Weights of a small mixture-of-experts language model, trained from scratch on English Wikipedia.
Size: 9 layers, 14.7M parameters.
Experts: 128 SwiGLU neurons an expert, 2 picks a token, a sigmoid router, a shared expert of 128 neurons.
Below are experts of layer 5 (counted from 0) of a mixture-of-experts language model. Rows are named router (the router's row for the expert), gate (a neuron's input weights, with its number), up (a neuron's input weights, with its number) and show model dimensions 0-191. Each number is 128 + 24 x the weight over its row's rms, rounded and kept within 0 to 255. Numbers have three digits each.
After each expert's rows: "comes after" lists some tokens at least twice as common just before its tokens as in all text. This comes from a sample of Wikipedia text that the model never trained on. Tokens count by the router's weight.

# expert 2
router:135138127102144156124129144135135094129134154131139125126114082131105130130126152109123114117118104100141130120136097100168162140091162148126140114138075120109131061161123120105129150130080122120152094130107140120150169147136111151143160070148109155093123112130167132161150168140140122153126151110108119111113166142152117110157130186079147149115138165118139144107089136097109102161104147159138141128116131133137101156130149131175127128166145120148086132098130126177174082081127072168155118135138167099149123151092132112071116118103123157078110134131136127145142123169109116108
gate4:147154149104161104139157144112116110117133125124103127107098136170106094174171149095118132120125129135136110178123077119156127124147113131085151127101130099106140108135108161148133167164122116132097076097146127113131119115137115182152100143126143092073113124122110105147157129120140117118104134147116146125112144119121151134131120139142132128083106146144110088141080147175141128133123193136128107082131107153115111107182122136153089111136104145148154144128126123100150140146097126154147131183138134155129186088081162143135126122123115176167138070124139107129116149185144137106
up4:104085134142102146116135113116153162132066148099097110100112113104153123141134138119096109124134123166125121112097149118128116154137142063130093168116145140153151177131177118126145177166097128126130137128171130120129150115141119093088146122131127170106130103120165101129077195113154136149142102106110114120140129166137161146125124131119109133086143134151159116108123168126127099161104129100099094144106114119118150146130143163148138158119123154119139116136153117117107156176110149101114109083070133107154105129168114135134105143147092062138184156130121135109130128110165146120
gate5:149156147122148118167119146129157121136141149129102120126123095159111151134152115145118107095112104148181145070114125114119131099115086119119141089112120130105124134133112138134120112124120168114154129153102146182142110149097173134107099126165045118149098087158113116173202145104120124132124127128179160115115111106164131127133126104079110111118110134131146148116132160106154111131152147135115132102125102121107133170188106158184129110148093129151128145129133099107167139133112147130130098104134173137151128132116144126085148113099146149120101080118151121130119100183133132090
up5:077148160149113135112135138121081140159052141109137094091115151161082117104142130151122148115163122151098098110136154143100122174131163109155131160108155110162133096131137085127095126137137121143137146160155100103086167135089152126123128145131111167153133140106098104070119138131107139076134143143110130136121109158151194106122142143071120123152126094134116078149099120108079101115126112131103116088132124104143090143130119100118121116125125122100140141124139099111081085141121131149159138128117155115163143101110133162153148105137140116163115138130132158146099155135125087104
gate6:100134117145145106112141110123052112138131153082124149129128158143135139110133128143123126111117136083118152112097102117104153151103113119112141137159096145146125095172139129153108118143111158114113113123166165126191162091094103129174117134144135158153150134130122191085103154103149108091132152150127132136131117131141148100128173138158096130116146137099086117155126131143123126095107206122139125107114160172145150175113131160135121167108134090151159115079114117135115116122155103157108123121170110108136124121117102100128170117069161126081137152148136133153126121120151142112
up6:162125128117116152144126099107112179145166135145153108125141124109153107138097144115122150185107119202144126153146163150159102096136139150137141106104121094085090164080138121141141128115142138110114124142136103146079126143134148088131129165163096087123124099121112073135143159144117112137166117100123115134155123094060073152119145111103144116126131087117165130111105122143140199127158102113105117146131149085155134097142130074103116105145130157100125143130120128122168152090151136100137098128076127147104100117136144136118119142131097138115128104111153140103113124109105113140
gate7:118135140138177115144103098156137112160113161128162151145150108147090161118129140139138090159109175121122118143107116139158146102124147117143126113149117111151137125138109081122122144107144121186136095108098125109136121181129118175090125118136127165134114090107133121143142160075108112121121172108110160096152121103127092139132133160117119110057101107088104141144148097111201088133132097128116100121159124161112175170128162140148115143111116143148137130143144124148117113163088080106165110104158172119142146090131110136130137091126155153128088143110144117131114128106153159098
up7:121152106135151151131140105141121098145105140122116110115128174136145150116103138118138123102152123135121159104149117140113124181132165094145104163112119146126156108141159145130132154131125109067139149133175075083151138118109106077139131150132138153066134111135104115087136126159091138110141115148153118164093163174124134091125112083108159081152142132190083128129114156106111121111140125093129100123099154140136163120122097148169143141146105095167164076110116130115087131149119169126120082114138144132097148161107131124153174126122136135126108155117128168128176115144107117147
comes after: " in", ",", " of", "|", "–", " ("

# expert 14
router:107145116125132131135109135142157137106139102149116130172119109099140175150138148121112121144138105077140107150141133121145104135187060135165102111136158151129062197144176102102110124157108113111154110142094073181118115100124134133122110147112110115114135130152133154087139148112125136107157113111162134136103110136124164108133127122117139139131121099096097104163138158148148155152129185134174146108136170117132126086077146110128146114102143112139101127101127126102128119122140105103114098107144099131130114152185142108141099147136089090132118171130161103123140153116142181119
gate4:134066103134143088112139076129093106164138134120131150114127107112102157109134165146104143158113093120103117161141135139142134105104089135108094093140152168132156122122121121135130096105093145131138123158131147091136156152141130117126096146142109109153091110091161128105132107134155102167103156089143139143112140159132144106148137119096127146158130164153127092158142136152133128151173104134177124064132166153187106127135140130132127122131131133115149139105136107140139164144132126149168141135175142137116125154087177145154117168128100175095100105066159140116118109118099179133
up4:133134213128132158128068191169120101107164132156116151109110129102172119110100087134153142091117161106130138120116115116105131124146138128164159146121106130161104162153128099137136155116134152129146138130121125134114084106128101119118122153108137123107139103125140120155118145103130114125147143159098099102117157100119101142127132125170143095110144077116139178063105120135139167146134161100135102136133098113098131161129172099144133128141144116133113144115121121122143123093122123143147089150113113110126090095116120138082139130123113059127094164190086153155136149129121090147
gate5:136121101112142153132129140135100153134128166118126118146137149115100145113134120128126114124154095116164106121138141163154095147151130150126102134124151132099141129157180150100112120112120140151144150148104132123112093132145101097149072145152074133140116119104113165105148107135082125129166062145156142113137142129127146068132133166153103126114128098153146110143157119093107122155127110112086115093159144124187174112129163088091110166103124143135123122152145100103086118155140123152089090112122131118129143154138112166163122125091115174092167119174159123130176126130168152086
up5:146119076139164094140130152141136145103162138109141125157137153142120138111156101148121135160071098110206107154134161128117104106117103129159096136123141149126111084136125125108131131110131144138167152119124120166139057119150127119100117123166109127156141099150150105125146111115114105141134102103102142075122152145174137180106160119108128094123121114160111131126115108097147175138156114149091117133156100136161145146104105136090131153109099085163141131138139140087137145099120125134114123089100118097127107120176127152142145124113167111077129154151124090095143126150178086117
gate6:141100159165102120175109097163129140146132141098135116154128142119136151095131157160155144148090078082155093143127143114126132083112108157152080104107128123108134143131169101153129124104161165116127101173093126132148116144137148138165116146155095104162101132143111140109140159131120140128106127084107131144128097151159116093123094117103117147146135145084111133144128160117113150123104106151120151101109130115143103128162159158084143118100108126144143143106143131116133094111145115066157098115169141097104164167150109116100137090117093092090097176147106097142127112082147119094
up6:129120131111125126154134134090143100077138126161144136123121089139142081131110137137114146142197153133120158095107083140142133155126156111134184139085151124140116137096113130146136134137135074121097102141134108091095125168148166137073154123106134184130158099109122150144108124138148085124116168165129138123128160143084139201129088134115094136119111105114118143114141109139172119141082140131119141166114127151090135143150087125149107120117146140132163123117144119130145134129120131175065117172134111127132089122078103140112160132149165143152104141111103129153138101145126100144
gate7:116167123105130118143103106098148096124153132084143145146121138103129113104142147131142123135158137106126144126140144126133130094151117128178117123144138169140096135159128177117123096121090115140043123146127145118080132124106155120150103132136178113098143112116105114109150124148104151090190127109171170180125155144115140072112099130118123155144145133164155110163119165158078115175133127140126113126123110120158125095111163111075136131133126124090112123107143140127103124125106143126121185168073093141117115142168115129127094164134126108149112093147126164175115136115144110124
up7:117142109104117119134113153144158126133141086072147131141149101124186095125134153106141129105126143118084114125140106135142103112171140123171137141098132123119136149141157161092116126164115113148092123137136120146106152107086148133125084107147164169094153100155115129114154132144111086121121138089150166125159136124121130150119102138078125111146137123147150152171075160090123188134116150146149152147118123176132105116131156126070140134116124111123106151127121142147102138124080151113131169135100182102170102134159117165115168094128101122105117087137111170169113160121102123107
comes after: "\n", ".", "==", " =", " ==", "==="

# expert 6
router:159131115173160127163132128170155165129125108102115031122131167115139136137088148146173140149119167129139135144089136148132141066133116106141129091128131074116154171146107141138130122122163142134148138119139081131094120149124134114135134096100152153127139140143110119140120163105119147127138099136099100108195125076093149128144095105144138135173154134102132109118113128138111103110173122109122148126107119081133089162130129122142142084157117105135104121108129117165141151143113105179168132135111150137058099111110109097117151106093121135104155121146147129130130116126140105121
gate1:119113147157148113161135121156134134150104110113151109127112107167099114097135117111148095135094163163137107188138137139110113100130131127146127105164121108154134174119142115141127124094141165129105162105109130082130159104193085113138151140174107136128142124107120130112178127053140117126145189131115131193099132132117124143133117119138154138168148118115148124082151165145131130138146153128151096108139125109099153105113157123133155085134123148131150167125146162136114141159105093118155120137121128108124127139093146130123092118129130113137160070119150071138114113178121165078
up1:124139160133162116173154104174119130137177149104147097130134178105100150089098070116126129169113166141121130151133151119122133105118135115140089147122121157115162126120138114141095132102186109132103148133128112147138129111128100105130127084113083103117130083116140179100134076118133075095184121146133138122121136096118121117131148127078146112116160102135132137098172128127126149100103140112116121107143152108099131116131156148127100161149098088154106114096087112110155149091141098154118125165119082166119141134121155105100124113141147175115148096138081144090136125142162132134
gate2:143139180117135165169102174129119138179068132097092131140131132083113147089151143125111154057150107087142118187132106106126148146117117142153114117108089054138145178103139118175115133117122097187143127122129079117151112130089122127176129141156154133108110077152137141112140134103086119132149140138113132127080108114130149115106109131081163161152111094107160127127137097139133145130125118125100134150127147145138103124118122148129113147130123103102121110136126089118161130117171151157109084158151111124118134110136141147111127167152105096113103143125152131111115137145138132119
up2:125150142128146163186131201138149158156101134153116124106154147077135119151124140125159167119168109090135127113131121168161116127105111100149149122177123097141136103099164096151115126099155128157088135140165138108117116157072131126189119118142085071082117142128106107108153158164134155145108119134159094130143143136096102099105136140099146148141144163117099106084147112175172129131133129173088102086160132123101101150117094140129107144114117132176126123120161096089166131130148123138126104120130150144107107110122101125119147132138144129103136119127149125156138130116143146134
gate3:135092154101115115123138109097104138135163147095164086154119119118129113075143143182109123137084147117131148130146165139124130107148150093096105076126127115111148137112095180062128128101146137142143136135100091126169135096133138115150132104129126128097146178148118129144170117119098128074149126191146109161131146103114126138152133133136144088146154106130097083128147138178104134119120162104133137082123133129092117138101132124192095126106152128153138154151099104157139156098154110144093134135127118140131112146084135124165124122090129160122117125166148108145115150148118137073
up3:136173119138170102152095184088149143122140141114116094115132106128132168142175137081122129117106149141121118155122157100147131113110121150165108185114125114143132127118152099144103094129144132104136132142134124171125146131130138127191114079172088139103152145102098159123146154070172113144108109114100132095148153111156098163134105118129125173126102148144150146125134133081153142108131097168143099122176107166118081119138141147121162087132147127143087118146144129105161126108124072073128144141121136153146117148122096089133155109083138148133151139149129101120133145112138130130
gate4:099090087156130115161149121151148110161169104120131118128089135110098117155150130127161121131089145159092067151134170144126141123150140125111107111118099143136116144139117130145116155131141124157113165131121060158118108110069103142105128136126135163153186109126102109110146126125150114122134141140118123144144096077139145149161148177129080141134125131119145085141110179100084124134153118107153118121107144124153107189090142125114097119155116085146134142137147140108144118146137097115116143159114100091091100085126121084131140147173159130171132136101122135139152174146134161131
up4:111127136133128124141092138114100127131112174162107149160127145114094122138118133125124093131117071157139119110137109126109113121145114178113100109119157164136177113104130130102118118167120125130088115126136146110117153121171152167094144125124107111110113130103128137126171157155111096109155100085109171103101104192143152093160102092115118119177086146124166176125096155082148114145108138135106114119096119138134088098114110170118132135140104152164092163123126146115148132107118134116133107122152178118176148170109143165133138168095133074096110087152112112130124140129110127144
comes after: " of", " in", " with", " for", " a", " on"

# expert 12
router:172118144121129108080149139153142119088133139107138123105115079125089146114151162111131124097142129139096104132164125132088149148160150133117161141117151138137136110154111116125134112159170097103147146141127113095124124132158113158113132175112148132155106095130090111128079114113118100122145107099137168121126146136143136170125173110120081123130121127143142131141116135138143120105127122135110093125157098100135184122129161142085106143077122140132151098187110151114099123149171163045097179154113121122119137116156118117133162139182117137163096135096105110169135141170147111151
gate0:150158084156102125110118145149110151122137096076145114163148114150126136159118162134085114138114103150129105148128162166117150179154116093156132149187146151139154132171123144120151149097191124113142140127150171144124156127100129102139133105079118113152100086122129137103068126118143140113126109113147134095138165083134117135140131132116109161094099138144136109168125121101149112120135096084140096071146105111118137117120161150126168140066125132201165088128141111116098125149134135135160134120159112139106114115157099120145136146155133147141126140132102117162104099147135135110
up0:144164135150098129175130137095103124115075145141138125096110113111174119159162161135084129112141120139111135150160123114119147103126089165140118132119109100104174070112148108120152118118120088130104150114124145110177135124130103126143157124131122128140128186104145165154124140140157140129146125119146154164121104099090151087136094143058159096138086106138105155144113094125146107151127109149109129090144168165156081181122120166155111133113117108077107122098149137138147134089116103164098129130138143140173134084130128122130115076109095126132163146113126118138109135124126117102
gate1:132135143114176107096076093156139108138117146109119114142103139136121179114170130103135153167084080120140080139169090130136087115108141119165122126150147136113082132169133134141094099116159105102150164125117148163127132150136141116085148149151125115143088122172110107183149118121124141113161108131140130120127119135084163148138163115147166176136113147091152104128106101134149128114121129168128126112102142137107144142115157133190188141119157115123137091138114093117151118127120104103139197165126104151118131102156099126120134167134148148147097130115144155145106107152147110131
up1:178115148167118126150117103105127122129120155125167129121154141132157164079094153122183127134118114184113140136140158138129140123130156124164129125126106171147165109129127146147123141109152096082163146111125092109178131191087104128132163099103101143166141111155121116113143109113132167097112130119110121096113101099121112105142161134100125101080114115124140087106134145167153140123166134130136138140135116087105169145109157092122179117156111156106119107104130141127128101148111088126116144129108186130128128154112135147154119065124085113126157143108150118117159108166131149086
gate2:119139134080161104103111097167152135154111122120112110133102091148081112111143144135122166148072158139155152161170110147083112176114096110118133124115129099110119131124110121157138176121126162140134110174149137141148148125099107113120082122158151138111152133162127122126082119123117112102136118131108144121128131172140150146106114117087114167129062146118136075129109151121107110093103138138137156147165123141101156126100124097088164116113119148144155110165138100092152117135181137114162136171159163132111135132138145114115142104157118125173118158124123121184112080135166109133
up2:119143135151147117137098134148103123115101122135106136138114150110139131164113139137131109108155081117108120148118128116180132075121084076089135141133093203131133128121151144138153115109131151161132142167095095127171083138098113143168111126106113145137139108154165098126118104105123125129097160131106116130116134122118139142138116163099127140127162122109119122149170116152118099070113162164104116098092111150101155128169095119124149147136078157155125132121074147137127132186189126122127130124134105073088148112109139114125163115110175131128094146141121126120162167146139097163
gate3:122119137126139122131150092141115098110093133115094084136101162128141124113144088152111113124137141117125128108126118160090147153196136134111141145123139150166161110128131170105136097146138136106107119137130123131116142146112118150104141174109131171151097098109119122115103118118122130140107118090136164124145124118160092092163110139096101140070151123144123104128158107133131160097124108088114110107170120153158187135144154129103097138091090159135126093151141143165114142167127086108125127130102101181108153120104116126149154120135103172138076171138141136185152158134193151155
up3:084168134118161105150143128143068118110152145132130086160138123081048106115079139145142154146126147159169069100132130094131184143112141121150123145122116135133159099154166134111102076101139134137157111138153107117091101188169142114141114133112119126107130120112120155126177146130079126140107120136137138100098133118154132115145126145137135130128172139146131136100159134081091124131157101163121160117141168122140095119105146128101141112105142140134131094162143149087091132152155110121140133128143125125127146130112122154100161157128172139128102092108083097112163124154137120124
comes after: " the", " The", "The", "th", "'s", " first"

# expert 4
router:145198128106135157148108135099118127129115122143122137120090157157126109095135125114116153110137138149161111119152082148116133126117149137159102154035091144165129081097118117098175146132108116126154117122059147094158139144098117139132130120128096151147157134154150159139120158117144092127113106118097146151203121135133134140108137080170135111144154137132145102127121132141058123111104133162091107140091121086096131157117121133140146115129143135128158116157128088125124150158160151119129168138103076135165121122126127132117143103111136151129158125152088151109122143115120155141
gate1:174114117110108113138105129147106116142141139134109172166160123174075133126143096152125145124159155167120109144079093128142172121115139123113091116112151154115093117155118116137089156098156131106135101106129164098123103141204085110115103156133148116183118155134151135087133151129147105150136103148091161162102132129162164113120123121141096130141167149101164150111102093119140117138076176137115130115122148115094128107133130079125129144107139114127167116148161111139129158151114138112130152088130112067147140140111093096106148110093121104134123144148105118135105147134174131130
up1:113101125112149161131152129157143130104166110106153124131094161107117152125133158131151118134137150088104128149114132121165145087161133124147135146154142075177153125130095076121156165121120128152150139166142125122133145140090125157096105128097105115177120151113129134104134179116141095129126168095143125146131113116128085140075170153138158192132121122133126190138146163151167097116102106145110095118148070132090094119138123128134124159097135149122144064112120175148143145166124119115118131158099111170106122135131170135132145115126095150130148163118123126123155107098144147110
gate2:109102155113162127148115129124123117150075111109139144156093127165162115169136116112185125147147120120115121145159114142100144126147144090111141128100109095185113119137110121156174140146159145144098106142112119140161147141160154098098107113135117098113148142136134158159095157136096105094122140096118173110159141113109123136145064115139118130090122100122139130125106148133139119137147156115150118122149134125124137144094168133137192163169092111134149102117116110105134074133092133149163112134119102118112197180153139109104140123119087100118155147153101100137127123109137189098
up2:148126155124092132118130110119144128122144139135141165139154135092114108080133146148073081124148120149148138146157108121153129137120157127198132107145176126126144081103132145113118109135121137126132155165113126091116127146135117097145131146142148169146132120145113142131111119171092139105129120134127140133127126157179124151097168093166133134160152142161168095145173116091129173143107093182146179120105114133133139103130101140135065101112153081157095126171150128142098131140117161121085108116120170104132135100155106178135104125098136126146077098100118134164132104122142111124
gate3:144140119089151127144131139144136157135124142119138183126125103140148127112145112105112102132146106130155119134117126118099159103131166111129154113147115116162141110158135126104123104157136078112101099131117187141137123169103103131130117182117167092136110116128141121098091171159143093158129161125118179158089123073118103108120107145148104169124114104134130110117135144127153136113087142128164162132098100141138130144126113101152071109173135101139149118109133111157142147147119122111145069137106160086149127104166118101134146129094095128161105186173170109100073121092124129112
up3:140104121149136161100143153128151108172143130147164131149156132124113134127155128125158144184101128096141110163124155106149127092144157153120126143160101127122118189154084150129104133107153144115117142141152130151137157150151182118127153120100151135149124137109142112161175126123149135093140078080090144112134218117138123101119119145142152138098092083092161122132121104144165118175115129118162127156150131114134088107160111161106172130094108098096138099134130141121120140114135146122140138125136144117138185118079115131094095165154127112148091136117129145151093109166119126135
gate4:143130159114082144153126145154057141115094092125118111135074118161155099124124101133105109171124134135115107156132124127127155135170123132142138127108128111145118150131120126120121133170162120150099100117091134083119171108143119095144095134062157145116151124115138127156105123102149121176130107130086138142104141119148144123122078133169116135095142139097152094139134147105095121116106131164121120127115108114128140133047107152109110132124110120139153086146170108111155127138174144141150157142180136128135124091136135180163132126090101123094151164177150170154123099112137119127
up4:147115140132087137141133125143090107084107115140120138147083108129109095154115107139127129172145119131138141152122139098130130151169099092119152159152125112125149141126150128121129137147122146176088125137100143108130149100095108178125073151100142158118119148103143114142112180199135134119125111115143143122118115097139159098134073133144165158101158141090137103142171168106077133095104118114107087184154166132119135090089125129146110119166142093128136119102172122100157146147146113122129094130120127136119143092179148150098140142093104158114142122131147148152128154143151079140
comes after: " ", "\n", " 0", ")", " 1", ";"

# expert 3
router:140123132141128119103139124128106121137149131135200138122138119118121144158139106147125114190162131099145130119136134162151163184128121154081198142133108099116141103114101114077103097137181118134098152120178107122112126100175133129130129146146155108092120135096156138101141102133145107126126122153100102141136165128116114114175129163115146109122117103143152112153124106107162175148138076098130111115095126179159109113148108150073130088135154096089123139138155100084146119141070167159114124131116168103158147151110128119108139140133118108129116112110136098150118115123134093132
gate1:120125144142101102158104115177126134127177135153124152082135154114143129119143130148128084139164078130122159129172095142130132148192124181125119132107122111126114120146107120098126095126124102150083150154114149155149099128148148110133124155126101152088109149061136152116122120156153123128116115074147133131086151127137094111114146133077082095122106124167181110109131115086175165142141162120129122130137162116123124089095106126147118122134156084072156132122149144128130135145128138158158129147106140130102144096132104136153106134114104110179118157111135134092108100106125135087
up1:099129105136156093125125129109109097137146131104107098124130118101110154102104098136130113147175099135151135116164136151119117125100139145158106114133121090147116135107171123099116111108126093133140138150141078105092156145155100106119150148128140161109093149120172098147121179166101154166102120094154121143140103124152139101093110079090131068110117165137163124132111132088145119113096145128109146129119101197142120142106079133182136152141124095113164117110188132104131110137122151136113083125130140126148165146114146102152136125123089122116136157139154125128142090105102147188
gate2:087079112115126101134123095134108125154103140133142156126085146090077095114159124117123149174148154100159134150159137128152147130144130112106149124131145118106096130185105101126126098134147107140149171139129143166132122080140131147076139132132127093142125100135120177116098096110146096151131142165143138104129096105102174147097120175153164128134126135180113141119111098107135143136135150110121093106112138128134130108105169121109111106115158084088123159119147128086118093153132150099127113155161093152091149147129098120097153132152155102143122157085114082173115130148105148090
up2:099129113150108132105108125150166141154133117121107155100118122117104069134139168109131147165098145158184166124141131116133141155153165130124163134155133112116080122147091111143089127150137108151155132165105130139156136092136138129106118104123146094131139122125120175097096109133150098122124124136150151121149109129120162181124144144132163121148135145153113119120137099112080169203129102116084123131112148122126167144098144146093131139095105127100109158118172164087116081138123153113115078121189074125104119132097129119118146117148140131087158133075115117148147128137145142099
gate3:120125121098149102134059129149131126170143137100095149166148128095120174146148130105104084167174119106113136114157109148188133150128091171129150117094094154111096194096134115103097102121122144117101125105161134119128136144154153139134119127094130114159147123156123124122104147134160097114122152153098164099128106122108146115118118131138104156078154101103126122129117136147136173119108120115107135128073164140137128134104114155127123157137179162099078125184132087135112097168128114172118100134136129137094143115094083145097126119133107128138125158130106143172126142119147129154
up3:125119106159139116120119176155131121140187114126137152147165077131126147125114130105091111140150150130159152082131117134138114146137100153133139135123115117111133140108157151061138093138111134125123136146116123155116117130141135093099125077124131123112133106088133138089109165133155089200132198133051148114122121092124141095135102129127120103119111132132119146102163113126117151166108080133142138147150166123134121127092140168130153104071130157143137169098137138159172096146127160127117093112124175126117200135110139103138155092127103119128145117130144133127135146117125095110
gate4:140095121142073148114083110157146108102115156081136143118145101134089105138117125151143121135141133083127187157123128099119138144152125141150179134127121115162138134145105124140139106171138130107111156139175115160129132122151130131132126190147131120115143139092134121124112093124157115119153071170141119126131099155200157093147124099128118164123125143077133089147107141105130154149115136118145123126095106127134118069098087119159121141147118121086084112147134080126134087140138138154132175128127122107128146079123098141107099090145110144104089132126163151093086130141147147120
up4:152158100071106147110100095192111115130153102126112165154107141144107135131122103116095094122145138164126147161105148116089126159131135124135146144166094157130136142120133118125130115146135150108132123147138117140075111096156099129109178159122126097139145164163133133095153114149160129138134119186129092090171122084120149088142155113160127144119135099082181123133093150138166148121101133092127104144138133169062139151119117118116132129192107099133140135123145091143155115146116164117117155145112113135092154119108095108085120133142113156131117116146129138121082121162157108133
comes after: "\n", "-", "\n ", "°", " Born", " non"

# expert 1
router:128092154144126136130102111105159147149104125131123147113155126161163129154152135129104127102079137175108153102134169160171182118152129093089107098099137109129142139146148157124121106101114150119108106131116139076144139141147091095114106160185153135081110124094068096144087112130148137174124138157168106141131085118122111178119137161146116133112141138139122170156127089118093082128161149114103127136149134097126147126157070106124088113084107161144129152119116128117116128162143118150102108121171129119141126145138188150151147141153143123146122135123138125144104110149111122105
gate3:121150166110129108135120102127106118144096095117144139138161092152121118170133119111122108161082109141101126145135094124143114121160122134156127125138121112140125151161108169146084153078118155126096112125112131120154052107145098120100154185126140102097108092158111132118120140134148138124143129089185125120142163134104137107104122108119126138109135126130090146120168107141105145133110152127142157128108143099118147170158095087099064090109158115114116147129128165159140159152101167151117108150114124101125169151165136092161103123134121109146139112113186122175138149164098171122
up3:122130145089101112102137168097128138133112125082079141132123105111133111154130156149127076166131158163088173129099138104122154128104106139098143147104094104122121093145108117154107127141148151141137127136133118132129079132159126090130145129107134128131139117122181095110130164104135134150140132072106131123142106171161126119170142108138150124099096126128139174108144174154113078063139101146108153150132153154117132076108128108100120094142137113111118136125143098139145171151124131153145102171121090117167142108158105156104095136072122092139144156150125124120104158114084094147
gate4:110065169104146134128118120104152142156104121148120107150190137118173125129145144091153125130145091159120134120125138156160160140144110123124077128108151121116163126133135145110093105133127131150128152118111085148165128143124142096130135149165118079146134158115159090151097107107151150129111133169151090105125091105127101130147113166153123143077155144150116166151129156128073148143126129078140117147126170125167098103121108146142084138108149140162133107101130103100147105161118172164131119119132100098128154096111151151161142144092130130160151143092117141134075145134101100089
up4:181163118131130083123146149148091160158143098135098138128082130122104133122107139112109119129122145132111123117136115128100108169132115141115178153182141161136114155082122161126159104133163153132134126128128130149139117147128107126110139141081100143079174121132150177133170143153127151150144116083076123122156139103144166100149109146099160132192089138178118132133136154100132075142124126158125111109118117152113132138161121139117139138140087108145072105117122110119147125165152132088105103098155108119125139128122147156122094193135122184122138136112124152107136128094151106103
gate5:107082157117100130164148113116156099132131110114099131137130147134162131138106092146146106143109097153107120147162152158122122141155145140118147134100136112113120109126143126118143103118107128105141102096103131102154122083086176124102136145135122170113117111181135146144102196146174109117140186095158108121166140123156156187142127164123156125044139135136144117126149074142068122126108128152133138123118113108158109147136109103139084112106092159134100130112122102132115132127130110164135147128124143135080119113196118125136120149131143100159144122108130069120101134158114125121
up5:099104147107118130144113116099143143128150105089152155140120183132128144140106115109121133127139093153122112128157186151136109120144105138143129096128114121182122181116108139136130142145092113139094117124098156118136138153120095140179132207120160091072134140167107152085106137131107158094155142151132127089111144115127124146144121159155162121117129156127120106115101083149103104082142093130157136094132158136105134117155137141078079120114134158158077152146121101120123153162149089125102122115110098136189114148154150098126124108155088136127151129132110105139130140093124118164
gate6:152097175116130097125115130115148118124117136117141164106171161138116076133117126088136131118100144150093133114161151188124122134138138142087118127110109110128144150120090098110155136114094102118092113133063123110116125116153109068127107153156116158100113124120120133173136140086105107160127112094128138152118130108128120110113065127117122138095114116140171149138131145127097095107144182146151135122105129094146144146165133113144111109112136119139128166136142137072106090209126124157091093071117140128152117099144126152167134144143140106140119145103165115145170110123102122102
up6:100105088115107056148147144120136148131125108125101139136124108158134162142127101136131158095100095118115129154105122129118148091088142123117108163116106140116101121116079118117138117125145080147122150066105153103133100127139128173113139100124129098191130135154162151121158152133106123136118109101166125155170091152132149156133132116136105113084123141119152150134143141125120165135124136133138160124148122168179128175104078167109186133102143183103117133113153089166116147146124114128125092178159119120128129133173127082102135149122095127100131102163094125116104147124109142141
comes after: ".", " |", ")", " =", "us", ")."